Experts of a small language model.
Experts: 256 experts in each of 5 layers, 64 ReLU neurons an expert, a softmax router.
Below are experts of layer 7 (counted from 0) of a mixture-of-experts language model. Rows are named router (the router's row for the expert), up (a neuron's input weights, with its number) and show model dimensions 336-383. Each number is 500 + 25 x the weight over its row's rms, rounded and kept within 0 to 999. Numbers have three digits each.
After each expert's rows: a language model's description of what the expert responds to; "comes after" lists some tokens at least twice as common just before its tokens as in all text. This comes from a sample of Wikipedia text that the model never trained on. Tokens count by the router's weight.

# expert 33
router:505476480529515498506518498549484494484472495452513499483504509485483505480504469508436501507464470550490503524495461493473461489511485501473483
up0:511518544525582487479491460469467474501504472541474503519516510530482519469524500552532499529503560499514497530509535474508522528479492501522470
up1:498510518494503494498492498494497541527489481505469541503499505475478537517497530513531464521479509475532441485529499504504504475469474474472515
up2:501466540511499489492497491482503512496539500458542507534547527497505494444503544487472497516521515519509512462513500486544478485482466494539461
up3:500498506508520489503474501506512503492544513508547454488499522484497488517489507483474480558564517488464514514496516467521514500495505493479528
up4:468525477461507508482515527470543541522483493490551532486452538454502530511489512474552472487482491490474475491504513519524542520496464453524521
up5:500517461554535519520447524481515534518449508469472514503524520496483491532495503502521479507563514460497483493489507528525497487489527521509543
up6:531477475499548477566540480492467468488469498474509480480489510491512507504473442531468497496499463531478533529523541478514514496482511505490526
up7:499504483480541549492510505474490507498483501464518511497520487500515493477479499555555494508504522511542497504530510513491492480505479464536507
up8:511523507464498519489489487449507484526496488488482530529522480512455477539510530448527497469524551508469469516538512483503482485471509518547487
up9:503511530507461477527533514506489507501534482475499523481497477470521486508484484478474503497496511486505506538450454508496555501568487525476508
up10:517468503523539467488547469523456512482484493522528493479482478501503523505511515570504513565472495509495485502482527572547501496479501486508508
up11:532493482540490471503497539501483555493496547456487455485508452502499497506488515521532496527481471506491491532507485454484514500457450491479440
up12:520502531463511504491479539533495460451456481516504535482483522482497492481518527506513505511478538495491462566515486526515502480528529477522543
up13:504492450500502549509534472534490507450512478494534528541511545454499508487503497522503491540508489507505497487469519530529494477520509523502493
up14:487484540504508492511482511494486454512507469509499519520448550466517532513503484506498434512498471490523515492482534452499506508508479513489495
up15:533505476531491515544498451505496513524488514459500485504586477501429429481496502513513492517536502539493487485479520461487489519453459465499467
up16:498550494459494529534452510493513458508507486527504505469485499475499460493454478580491522504499460488491485540477513517485512488483480467497490
up17:504500501514513505463517497557484480465488528463501528535508503487480500449461449505476488525448478529501525481507473487496507469499519489502488
up18:517498452482528520516478519534518483520489479514486500506494472488510471521473517482490451488470494516501540525530521487484519507508482498529514
up19:460483452463474567521501541480523476433473474491540498499443522517501508481478464553494507490453552485473497539540435475492533500499519527532497
up20:506482445482431487495486491513482494481514461499525522529450527530512479526499526489528498487485525500519472506493475504498471499517488493514457
up21:479481521511502490503503492516520484511480469524465476489513537501490482499509481516540550512536498481495489503521525471497515498491534508503512
up22:504487462526476512474462490505486471450452468515469489512488529494487481506504484455532525524504502479479528513449522492519551480527477484532497
up23:452500517485564497527537486509485492549512480489497485551473535509506483471506448520531490482492498518433511527489497526521506488472515494511531
up24:509476512533550500507480505517492478467480463491499524479499518534476504482496500569500539517485476519520505520499490507427482479535536496519494
up25:482477496495536554492508464477491496505494481493492512468535463464480460494494455514496474522451503552523519513519455507520498493533492498577518
up26:492526517522526532498521540500524499506469488529538455518519494477489513485504519450507548505492513495474500489491536493522484512508516463514438
up27:456507561478505484476501467515497520495530489522475486483506504535487566529503480496486489508531531524473523494520516503518519507498507484547524
up28:494502523513464476491524489521493515536516518462494495512554472492508487488497471523490486502483495523477513494481502532538478492485513515452466
up29:540501531516457467534530477503467480524522529461502502510542518499454465493472486512514507507544474508501469507467495505520503503526509471513482
up30:506492501468509509505523503481499466519490484505475562503458525511518524475495450531497503452518484517504520520515486525456513494530500496521559
up31:482487504539482479542537522480505487494482506529517506483510510476497497523471450517548545464461471540569489460504489472515535499483493458468479
up32:490512506523485498495522450506479507440508488543541507505533466510470531517477467525483536523504548490482487468509530504430520481510516469488471
up33:457470513515521528488470483522511507449544502481499538491501500493530456519505546478512456547515528519481511480496549531484504483517441502496522
up34:519503504480479511503491461479506457498492473488489473471483484520541479512491501520488518498551475536504508495460489514539547501525489506517488
up35:469501486478531540504520478510486497474515522441489474506478502539478522484504496478490490490507505519487479496498505548492500500470510489507511
up36:481491506499530511527503515514438495515481485527471462500519515505524473512489504530512472489501464485492502489489535508504470495536546519479527
up37:490509472477491504522509541508511453498503518503490492477509473462499490505491517484494475515507540489532514529506548493480518487531459511540511
up38:495481533459515425507542556520493503527555503527474506501548519497522485521519498453503501486462517519493509504480484523523470499511464456482477
up39:512515501541507477489490474535529524486536475524462507488506525468518497503499414454466534485497550468495487516488470465484506493522507508464516
up40:504487485510517480506493545496499487465534470494478537554481495475510484484469517521473491544475469487552509497502510459529510511492505494518498
Nationality and religion adjectives. Nationality, ethnic and religious adjectives or their word endings, such as British, French, Arab, Austr-ian, Sun-ni, Muslim, European.
comes after: " the", " of", " in", " United", "S", " Iraq"

# expert 23
router:511495504527526478544502503503456477467488457462505476450495477533485481486499457493448520523503500549509517494504459522467476513481496472491515
up0:505496456496506466473490497486502520529478482506511492467509517523476512484510533518513511439480469473499514509543490549487483498520486526516488
up1:497519501558468512498515526500470495507503511476472540517499490489509495530511497511517534475521530530478517505492524513495505504531499500517525
up2:502511485521503507489528488505541496490522478468457496513492504488495542517481504487520478512502531534502510521498497493498503494526504532501504
up3:492485500460477493500478528508503489553504482509537493503532516470473513485499482479496525448470488464542525502523467498484480483527524497481487
up4:500500489514484507494527485465476457506502539486512522496505510507512541558476510514518475531503481524540514490481528475459481502503481473458451
up5:501476499492524529520532524468513496492519488435433460521526484534459504522492523496528522464531513496472478520532519535438511498477532477470485
up6:493508483479462524507467507565509503451501498471500465457470491506491502476510464513455482466547514505493496507486486521485511494514542523511511
up7:514493516510484516510571500510483528524473436492517470480492513507517488530492492470495465460501514540494455445496517515490448497511508487498514
up8:504479489509486511451494488525527450514514519523460540543543467490503486523504497479498524494501532529498496513509449480527527486514498506509498
up9:501442544484488544476530548549499499453512512511511501549506502508506517550473514488481502564510508504470518505547488542539505493523457483469514
up10:522504519491491480503524512532459504486523475478507479481485538498499501498512447517488503472479467520507549487460525556533511505490524494442473
up11:475476496455476495483490501503541519462448543447517497444506528510458553496508482503494489534526542484463493469495504452537486482496491490480539
up12:512494511516495473505525500500535485496503464521473538510497496517528530447469501539503447489495472487507555506464501479489548507530490504527503
up13:493469503469522498548516511490478488524507459515525502477493517466501506548466476472523479509490509474524506506530543447475483491529494562471491
up14:502526530480515523461486511427480485538493513457513503479510490503526487503481518544529508474494522509480499514479550495538478507513488485500503
up15:492533475482489513514470462496550525488492505482476458492486527533511498510483478518495510481498535494487490531554481574472509493474501477499473
up16:504481522487503537543468553480453495479521509514500494491506499506515495464498536499530484500514505516506521562513529546498519494525477521443508
up17:503509490486474495502488507485532489443494487523489558561466519456522479503481472501524537449501510542487478484435512467468537499512475504513526
up18:508482475501518539534561518529490502503489516522497511517511480475500482498441500503494513502450542542496541514536500525501464507532476509455464
up19:501512504532498464516490509479532451497528488504475520474459506479528493460502463520532496495488532532537514487490496534473498492516492527514494
up20:503500496510509485509472535459519488450510459473518487469456529476469460493502508503472521501497503529539458445490477467508513515527548507490499
up21:474516465529509499546527502484499509458505479472481475515499499486431536512514537461459481478481481541502518511473526453467508502484509448520459
up22:512485522494490468471479522496507507487454507466494471486512523539525496519508542527494518514496495505511488465479493534465520483490517457478488
up23:498491496458463484455496511554540497486521478473492476527475504535469523506518491517486499551469507542501472547521514516480503496501451483515511
up24:495518499508437491486515488488498549479463521505454474482520512541473507493500534521531472512565515456491457488524485517518510485511448468508533
up25:485469471520503512469475520521485496499475510512484488505486496509496510499500505469467500489472512511534548516503496511511513489518499497538478
up26:477447548508484526530492506517513518539423504483497505527432473494511489477499558509477488551533544476496507491554516489521510482475456499498486
up27:479483492504511530501527559479455476572513551480492499529482500511525497569462490528518479529486498510535473523538523548502471510480479508502459
up28:473504509517481481504488494512516538530487546436534502534525506529514515481458496498495528546510495534500489487526523469499523484483435436500498
up29:521490518505558500427496477496447523465497504485516483479493481479498499483516456531504519509482508466516491472529509507553523503509484485440520
up30:524475528474485480506505529505501523522554524495508499456498511485514522498504537495536513493529525537453550533490497526486503504478461519436496
up31:495513507497504522517545465509494537489475446468520487498507498467533505524492468511536520476473502532494533479518529519538487506465483498563477
up32:505471455591452494531506484533500507512515481457507501496470481502515508459472492494479498462514449475499486510496462533516516495474534467534496
up33:513521482543507454496502478517528497546497475514466540488501554508486507461514434473481502459464478441518507510517482480487502501533494541509505
up34:498484478507460539498497506491483547461530495486483512528492500511531515534491485511479485512501500536516520517491522507515473514466464479529464
up35:492485475467500553493496538450502493503464429539472502517483507528506517550501514483488464471465511481533484522545535486470534500501460505479506
up36:502526527482497489476470509527536511516547458536539495540485496525498496485506525501522487502474541518560500553451493514455500490523523500515493
up37:503484521514497484516473521474524531538530487522479439471482502444454494519513502511516473494477480450511507494540513511514543487510481502493463
up38:503500474473534491515499502529481561462426449531515495509508482515499531504475468514487523495473472464514510468505488494520529514516488436468517
up39:497477481491501445505491475554464448504489511537522515534525529496475479496500476511511505486511498462493475507516514544520503486529498539486510
up40:499524509467505550460529520500492479469487529530461503482522482522505520477450483470557517517492572534474529457527507518476529497535479522464486
Infobox section breaks. Double line breaks ending an infobox field before the next heading, such as Personal details or Race details, plus = and table pipes.
comes after: ")", " =", "=", ";", "com", "present"

# expert 22
router:500508508525506452494534511474487491498498503485507509493489513457468510515494526525496488492468500508527508566485513475469495414524512518499529
up0:503522513498469454495534502505520501456495457494542490504508481474485522526454540533452435471510507518494495533490503542490517540506481470492475
up1:508483477463511506488492511508501492488558462510479505502502513497527506497526460509541501532537499491476515519517535484487492472478491499554481
up2:454478484536540485507490476518472481500502520501533503471447487506440518482470474468475513490464542465498498503491463498493486489501463501528515
up3:475449514527496494527472501541470484493463514504501470470471512483490496515521503482477446503492490459522499517521525505508462488505521493550525
up4:523451529505509473526442501511474466483501494494518471482474485532527473471421476491510520511477464495528509517508483479495523510478473479460507
up5:513463491530501466505515509511520495489488490511481494528545513526506482489474496469505557512536486495494500471498519489563461531497510489544528
up6:478519485532502486477539507488505527492486500495463477530532521503523521501508496478488499481493526506500518494537519510507534468466510521507506
up7:447490464526457484459480470493484531438464514506520508489474526490468515482497495479493458516494501531518508460522480494513494528554474516470508
up8:489491483493522555473559498483510492484511453495476504495441506491537488496485503528491489485487510493506464492509500548494513547488498500490550
up9:530547519475481483519514501545485513482524521501492507461540498484521483496505466524459513491478509507497503478489477489495470558485481477507509
up10:527481489492480497482535548508515518519522488517450504517517545525493500513464506483430476513476497480522535490507490501522502527451507511487519
up11:500529486487508537485511523506509512516446421477455543490488445496481513561498493472485462545511494504489482502507475527491523465520524490510540
up12:482514478517466485509462528490501489485524497508473496509488460479512541500549494493478491546517488473471484456557526482505491485468550499533483
up13:484529521516488536508507521479486509529501493493483494533494497475530467451531510480495504510502462530520462495488514454473451517466478486478484
up14:472443479504555476501524526478472502526494475495490471448531543442487508532509479506528522522483518479491483506513479507514488479498541543529466
up15:478535457487509532492492506482518433461508523487520522501489450548478461515536494504465532479530509436500533494501497483525530462489486504497484
up16:477521496507501475507458490515499479509522501538528520482544507479486510519537495492504468510476475540455502529470466498490498493531448485489515
up17:536504494468533493493529495508498474462511488524550486516510463530507479485531506471503506514530501475474546507467480455551435511520499476488532
up18:480491462510482508510488533527478498447511493499519444550497507530486535522477475476510514512504495490519488499499507469467529478471524530481522
up19:494521495517520458534469471518476502459490495484474512497516490490490512505544463503498509499496458537489515446506536492487506499516516518507496
up20:504531529511564471515472500493507489505499502520473499483467556502480526464535487523485503489522511497510481509467536510488489519498521484513539
up21:505483500531452541507528513497507494559451481426486541529513504504488508510475493540526494492493480508533531497483522500493500541510480467487499
up22:503509481514507486471495494501487486499473452486496511479449492519496526484477478503488486481502494558535482454469476506521482473492477492485517
up23:504515522523488513469501545480515500479517500482494514498459560494540517464526496501501475509487468474499522515469524505512513485456478485507516
up24:481495486499546478514530501497492491489491506499489425514485498454511485528502489504491539527455467512496511471498509511505493464483451496513475
up25:491487510472528524479477490477478495504491513498449514519485476521447509508468510524490478521504503488532503442521498478481502502530514470441554
up26:487467511517474500513487508475477514554495506455482541496554503476514503488529499537499542516504496515477511460498489480513478519536517485481513
up27:533519499518512535534507490507522469484504488495523448494495483512535480475498503444514526495447502494485496500507480483475496512497532515517504
up28:513495549478516527458538486493484490479508535527489514448483522490539496494468527518517495516495452532515499501492507499462512506504484498487527
up29:498463480498431508510461525476512491496511473510529462461466480506508518505495524472447499497458507496491456510487547464486534532514484497476522
up30:489487504495514551504495490515494458519515447504528523470508529483513470479503496529485545500514512511489523552502520502468470505481489467523558
up31:508501511524507464505484535500511500450511505478477498467472550507523498516543517525512471545532491504506502466495509480467496498480500478468490
up32:475497504523527497525469460516460458497490476476520470487504498457459512503504476527471502493460504471473463464526534474497544519538529470482510
up33:524504479493495506481446527518511471509502469500526483463509506532510509539482508520444546464526470507475525504486522514477476502513499463505560
up34:442543484511486484469543516510549490508498498486491499491570538538505504515514499502483450493532452535486499548473475488509497483476489497523489
up35:477501539530486487519473527499502500478496513458493474503532489521514506483508469521517456514481467499486499483494496496522516511475514510520438
up36:511471475507498513514528512493524525532493517475556522539512472496469515531550488507505471542508500484476550509502489522439515518506458513511501
up37:466470505540487521470481471504489504470510502498503498498461530470513557526481494506518479495522489541498464453486484496516536529486505502529444
up38:502505505534536503523496524503514528518470510508454538484501518494464520530511481525498511526535489514504470452536505478505501496518529513471503
up39:544529479506505476501498495521487494527459485463514446478497485496519494517462512473511455492513509512513496508530544500507466466521438492506472
up40:464519525526551455559492550499495510513506535510527523507490509494443483498524494471471507491473531482508476496509533533527507454493514495471529
Mid-word stem pieces. Short word-start or word-middle fragments split off inside ordinary words, such as min in mining and nominated, anim, sl, equ, roc in bedrock.
comes after: "-", " a", " the", " g", " and", " The"

# expert 29
router:481465460518519488500524502525486481473460482461495501481518516521479499498511493506458495543476500538498520526539498492484480486553473476472507
up0:478541460541529494506504503502506494504475477523483483477498511470513555502487495471471545476528530470529529457466479458498521486468475483480473
up1:455529504520517497481474415508488451512473476501581503486522512535477558507503502566475500525535516482503466469501483476494491494491510489494502
up2:507497486558485531509533534543510501521467486472549513520479462463508514496505495499471504537483524533466503508536468505503469508482511530532495
up3:555531522531503503501470466450484532544473505480489488512492500480510493492510507502477514513462515505500446474507543505540498513449495492467488
up4:491537535491513463526491523488447486520529505497482558497576479491505479480491499474524531532475530518490523468542477475525521504547505537512539
up5:478473523514516542520503517481463494509463494528521472502508493513519552519506499482537506477505502496485495514542510481517473505565508502552493
up6:523466486497498499508553541522496508444507487479515529483496527527497488503526496515531525527493497462453519522474524544503510496518472461510486
up7:467505508469474519530521493512495526482507499523485483469526483519528516487461517539526556502532478492452520517582489512521520494507487444478496
up8:470430515526560452517565488535497526487485497483480536539477489482510484534509453471494535493524497557473488478531490480481489484493505491504508
up9:492509547483451487501499492483487524461552498503514545495464514470490542494476498474517454518533498499491505504522447470432524511501509489579511
up10:522490496490559500499509490509503468532439536502507487513448465481492502480495500510521500479482501481485487456525475471526494502505500473485490
up11:482509521478486462567531517481503489559547484493508489499488468477495478496486472550548469511520484499487535501519478484498534474509498501475426
up12:511500483545530542503542520495511477522535492461548472511466482472505541482509531498512497485510549489434468545513499489436518484515494503508491
up13:451515524478493544500481516469500478509471471521511510547516504505524519480492485506530513533489522458526467478543498482530489493495443478510523
up14:496498480480525512520532561533494474552448489479511509525513497479543490514506471456471550494484484530492484502502495522470488484504480485536498
up15:505499532496534542513484501485492510526506475492496484519509491488453529502517534496456523482518491492454457476496470510531512502522470482508499
up16:499489502500520465484556454516514472518531494511483510533497487490484445485491460519522483474504505533528494485495499474509482500482492507488504
up17:510538513513489497477467495490515470463491472544530486550494520469508473527512468467524518498544492478513454536550502467518514515493480481479438
up18:488533501518502462469481497543503496494470512505469495473496545529439583513506516465471524536536535525528487462461521524502473481466505491511489
up19:511513470479500521477500486496517530470479511491520471510489463482491524521484495448480511512515475487432475511476524502455537497437522486569519
up20:520493541462467515496494491494497504479535464521520426470474496499496529530502508488577473498495453541489467543521474498467524494548501471461486
up21:497468505515446446506494504523459494510489508496505527547533477492470504511535477485480502494438492492514497494491518473509508516477511525455521
up22:461493491515501483509522505580475511476444501479492467519485535499489489511519479484492456540499494497547490506490527483499489481487492470469513
up23:461466489527518499513472507506496495481481487518478495484524510559535495559506468515528530453512481493498475478512479514484543502532491476492477
up24:492491485540507448486461508552525492480514493478468516456468530459473497474504539525494528493503485515481501491485453504526490492517475516496509
up25:483498503492464535487470473515494486541448527476477510507517508517510511526472526510501483475514505474511499492496477506493504474501469495504485
up26:503480557512481480480474468552481537451515499439480509487523542511467448503525482477524472518536486557485502453483494499506512494478541475460556
up27:517507540485453504495456516511492496482515481463505490513515450487467500533504518529519512486464473541519492536490492539471506499505431512479512
up28:507545500516494525525448487501526492477477500505497476492512434558470557466482520498505544485523526506501505510512485502447501500407495493500469
up29:522512498484492507511505489534478472530543519452491511510546531472485538470512485480439514508563525529473515531437493506486478498497513486573531
up30:463522500537521528498472488507484487534471478514522515488532450485518487475486482515529514457489533492474519505488524519500515512486510512517522
up31:480441522547444462501492516507500514514474487488483482517453485509504503487517496488472508512488503524483488514489487499485498488534492490507475
up32:469434492495471550482482482470527531489506501517530515546488520528493522541445509487471474467501527526515481444459525457480531514497489534519515
up33:525481505524463498472493454518478503502510483521510508473464462515479493523490475499561481494498490534510467484467508467509482483467464495528488
up34:554481448523473464486476463526518530504522538506488509477498503520509561487490484509528515481500505475464484505499469504450517502559472476522485
up35:457475498476481519511486453420492518473455504485467531502506495511503491502513489528522448457498516449480483487470485490484520492524476463510479
up36:532480552485523494513537494452487524474492481462511518490467500476493522503488485479509508473512522534514542506532492536561505512473476480521524
up37:496505516500472488495501478499478512439478493556496524479477507498488493479485512532459483509486490527507538448475443491472481502481486496481518
up38:492554502479512522486495483516536539554494501458481490483526471472513523454507521496553493462519492439472539469493495510481525515466516518562518
up39:533522446523510518474455463503505514497510488496515489471480460480522547507492521519487483464490488472483529501522484507515564501465490487525505
up40:491546521493510508481474491523468534534516484505504501476444514528533512456502479480534443463508515477464494553522470452486506486507497502501503
Nationality before occupation. Nationality adjectives and endings in one-line biographies before footballer or politician, such as Nigerian, Japanese, Italian, Polish-born.
comes after: " is", " a", " an", ",", "\n\n", " List"

# expert 1
router:476466491526509492517520532534463505472486497488519499504483514542477530495440479517455534536497499514492500528524483502434518491545489465477520
up0:495545497506505518511520507489506482516526541439528508462518476477496520476487496527530502497519512489532483558482475529554520525474531527503537
up1:478507499500518499534473524498563497506495468474515483470485511496496512467474467476436490528511513478465491460528499494509526503471470525478545
up2:454549547521509450507456510511505469511530499489525533474495539460519509507505503476532495492486567459493482502517467496513457516508514521480502
up3:497521518479469530474551475470498490523520475448475443511487523494518446498504516570514459470510477452524545498503467508437514499512499530491475
up4:517481474519521550551518507482460483486480509525463534514478471481500500514496508512495472465521494502480508508529487503508528521534518496520507
up5:471535474498502460506511521521512461521510519515493536505520495480503492505508485562505474526508501529507521534502541523509499507465488463457520
up6:521485508464496481501469501525504500500488460497478458442519508508489483500539493456490508492493502487517516488487500519521495502512525477525444
up7:535505510502499473472459515509515494507519466513475483511513523525493481508495499460439515502433500461509526486424494456553498508469519525479482
up8:485519498471518510525472518517514496527493494491447490488480505464498490508472457508524512472544456516528510502494475493520479500471454488521450
up9:495459476504478481513469503525526490511485513513503493511531520505491504455510483486515525490525521517461497452537524488536532484482572488531483
up10:500519528445570476475514512473541504471530508492544506485488479497489483519509493496505482423474515526531531491547527536474490495522473494447473
up11:490406468535521489509458507496454469512521491521464488522490498514478498512491438530485531532533477489469489514464497466525506504491502537482501
up12:472511521486504533481492483521453507482521480524491509480533504464488510503553527494509525474490484501474494504511535468456516499516497506484499
up13:497503474499486506469482500527514499467481458525487483518518493504509494501494504456510501533504524539504464460481560442470477475499508535568526
up14:492516510491538489545524500528544553544488479452522497509460487479469500495517486467478518495502467488542478515507474560502497496462533523468510
up15:486473515512467497514483543495497533532473497513479533490502457494476458510520464482482464527487478498492520461544489488476525506512470484461497
up16:490494475524558517516499508497505521507512486496502487492510455477475476501513516510547481490450516530498500474470496498498467493460521473490516
up17:475523510531477507504512524522488445508486516509533509499462521465545542448519481523474522555512487516482499499498483468484515524547548499517486
up18:469546504503476537513473453471528523500482529496437464537458464460537501482531501472489483512508522469513507519475465516501545496494456506477489
up19:480482486500509494490505563470494502530512503494493486533497513520505503515456470470551522502508509533510463529478481500478504487536464493491508
up20:473446512513521483519469525474495506532486515530494476502506466506460424477472463492506461504533485462471523486543483466555524505472477498478465
up21:531501484478472481516542480526467528499444521485490478505514484514475498473497520534487471517512497475484535493491465502494473488492480464493469
up22:470485494496481472493514529469478514515514501515473528507528542510486480526494524515522494485515513486535461463497504464544500484553516487485483
up23:559527495499544502516504463520496512493510488463485501452519498501525546476503513489474496476515473487460504551460537535516495492458492483507485
up24:504566506493520526510437452454518532484502481515489526484526509533506492493518500498506530507521482510462466504548460537514521504529522474524512
up25:477496478488524516491465488520496505498500506442467541510495529475470551539491500524458487511503494529527518522493509513450451507491499449492498
up26:484444515502497490510526538523464496473530454497545523503487514540517500539501513476493551485469520520532482434503528469503453492537476462454508
up27:528491518502483472485511488453529491515492508533497461450553497516520502518509490485472506455501527485568477489549518519509512500445479467503524
up28:504495526508439451535482441527463489502526523434523469497493533477508543472575465484539492506494509452501462508501495516470483478507480446559485
up29:461525501514471515459545523521518520544509497500467492491530505528459481513499491507467502539539507496473481474504489504518501497485516523529537
up30:559479469480511460487547475507494469489498449493476511509488510486516498550520473503490515574531500468493532550521515501501486499494497485497517
up31:493512492525530513509509469597473466463508509492509486518525474500502482469502445522528510502535506496471546456424483502472510498494529480533456
up32:534503497501493500494483499465485528509487515493515496524496481498530520514480516409510511516481493493546484438504494511504536508532475469497512
up33:520469522494495469509446500487502485513443496507458514504488494505448496525470493532487506534481467503470498498503504498550486502514527518522534
up34:489537518529530528506489533476472478529497527517503481460529451496518477514451481505547500456485516504437483473504507503493487521469503500452526
up35:496521451466488532483474484525545462492502507485473491490492492476509514530533503482465532498495473485460515505490557479463494510425489485519486
up36:509469457473505524497472488501520487452460494499481494521481497483498547496473498492467503458540462498521507474496520442485470481483483519474485
up37:469520511489566500501489514459512489496499534472491465489440491495518524480518479491489459488482522485526465489468460509487487489488450462551511
up38:460500461482493488520481477504512524486470516464476505489501493527503525457520512486495492503556507506513479536528547505517463500497484500445505
up39:507476466469489526502470497510498466539464457501505568499463480464534515508534503515488497565495509512499526529475493463469547515504503509491478
up40:535535496497464494514514490506508494426545504468471493490528471491528483520504505463500486481490484529504495422503499501474482482450489474500531
Education and career biography. Possessives, articles and nouns in biographical education or career passages, such as his doctorate, master's degree, graduated in 1937.
comes after: " his", " a", "=", " for", " and", "'"

# expert 15
router:480510466551527518495510511486497473476439454471489500468469516539500513509488486517499513527455508508504512532508460536453488476506486483505514
up2:508520570477464525494510505515520524458515473534489494485482461478485480471518503528480483501513490512480534503496512472510501487521494505511524
up3:516507493492492486494510525556486496481499482476523489551489517495472483493451496528459451499488511491536477503457535489503511486495453504482467
up4:508499504507536504511533506479495488507458505514475520503535510400510519487470481528474516522465503502457497480540520458583501479472488501494494
up5:502491510464540485485505489526506540487487486475480476553519436501544513532515468484503475473496502512466472544491510489439492507514471502520510
up6:508515523537523493497491492501479530490459512541499469469453509510506497513464499492467477509472542507485510490554527480555508513419485514450504
up7:494480495478494465519480513546514465491491481557550506500506511465493543491501475528498510492494508502530527512524507484499493485516497508462520
up8:482432531488477469524478499499511510505529518491530470486520485529523489508545500473507462478464505488488495460512490457448453503562587481523478
up9:514520498499461494518520500492511476508475501545472493478500514463516496482560496522500514422483477508488463482473523445500496467554529479527473
up10:526495501565482488539492471472513478472517511473495496516513486499495502479494484454516529505489503491469473494519511497502457482531515496519489
up11:503467484517497497514512541482497470464519521505530498513482556532410494492481469484560528517489502477540485522491482481500517462471505465486511
up12:508478461485500524490482507518507549520522469478563460480467512472506527480448494481497552485544488486523474525466468510510503534471443501489528
up13:482507483522456481491498502499486511462535557534541535519506509510523546520481505480467490497509482532513538481456484461512491466555534495510503
up14:530506485491523493501521472504504463531531511515503472524514487500514491472511512491493505465546464483512484518516491479479493492528489450528482
up15:459470552549533476514517504515461525476461495511425554496514518484527457484463512467495492492457495467492490501508493511531496498466503509508511
up16:471461470480501516467522520517504481512506457503493517468506491483503475493490458508482549560510460519530493487509525498566463532466456516483530
up17:494504498507507512502506498470533487479516498537517530507489475500484512504476468488489480444442517515568546514468466504517488501501494516500544
up18:495473452475474493491469517490478486490520476540502499551509521489478490553466511526511474501487497491499474496529496498492455491540499503518480
up19:513483479528505513491541521496499508511494489446563532460491562520502462483458509497530535465491487521486482476437520533486482498496517501447469
up20:480477499519481498468467531504457508465543538515527507484521475496508538486508522502494510534518517511503539473478508502536530528513452522515464
up21:505455478498512519507527478482524529485510524534453494495469522477492498498486487513493491453505496514497478482477508467517540495494483489521493
up22:512516506534507493530509517494519498534462515484547528491447480478535509548524469465525552499516486506502491507470480495492520494485485478495511
up23:491522508528485491485493489502524475502522442557507532514495443513491509522527471483499469475442502500499537488525503453483494495481506510526517
up24:518467594523499503473498474532504496486539492487481493509460466527523527509506514496500481492465491483540517492442480513462528483541506430453467
up25:504539517456494526517541467525486497505456524542537515487483496440525479470517463553459504520500479533467500510515548519542470491512496475531519
up26:490458526507488506487499479513499494484491499443509515481534468487512483496473502523521502498502507448520479483528511505504468500507511521476544
up27:514517517484515484511484559532475534493506448526580482492511503470512496489509450494480523498514514569494475502494497489496567501472469522530505
up28:508497466520492455484513508525495488526527512482481505562514496513510535497509499519456461504453488518493512449466502490482509505510518521443508
up29:517499496496477492497518493471485497513465502469514475502509467484505522478478493495498511489510499523517474508510514514429481495501546484508487
up30:490498509461492501502483490536505491491482496484471451512485541504482500472508517522437505514500502526472497480534519539515499497512497473541493
up31:492497512506475519500501470584513459557478491455516466496513500479514547517509484462483458496497479496485480517500527486458496508501508500534490
up32:493453498488484534506489480510487539494574503502470489533458464529491521517509525489448511500497496492508509486531519464550491480456494487495525
up33:447481512544510520474502493514489551428515504540485495482516506511524468472524507489496534513482490465465522508537495470514483520476506526513474
up34:469471522516493495483523491491507521501554486462524504507523537449521495480472527467494551487512494474500461501521484511503504500562533497465505
up35:497501533544473481456500511552472489476540488504480493487527542452494504478502471514511467546494459514493489494455516507495494475538511481484504
up36:502506513481471513492478481502512530536504532460473535500484517485517479512535508472500463503484476467475485493505508487492502489486531483491493
up37:494538460485515487494492498498506462448515537514516484547476491507477490476520485463492487509509536519517512534490527452511484483522512522512547
up38:512492443529466457510483558502508522460481539472489507516526493533499489458505498527503488568468519532492469494464495520474512485508508527444456
up39:521514468509498505503503526478496486473534499535490548486494538511517492495501496543461484486537489505535492487533508490517534503451502503516482
up40:463519466466505499547483494508497450521495536531462469506505517491509478478489490500507498442484498494480456488483478499472491478490512513504473
up41:531507474494480467505495553510485508522497523486507535482519501492496499492462492515524528476490513498491501480464518557459566491500514492489491
up42:514482495483517488483553491498509527486494502520496538503449508522460501537537484487507499466477527546494527526523507416457502495450517513518471
Album credit roles. Dashes, commas and role words in album personnel lists and filmography tables, such as – mastering, vocals, bass, artwork.
comes after: " –", ")", " guitar", "=", " vocals", " bass"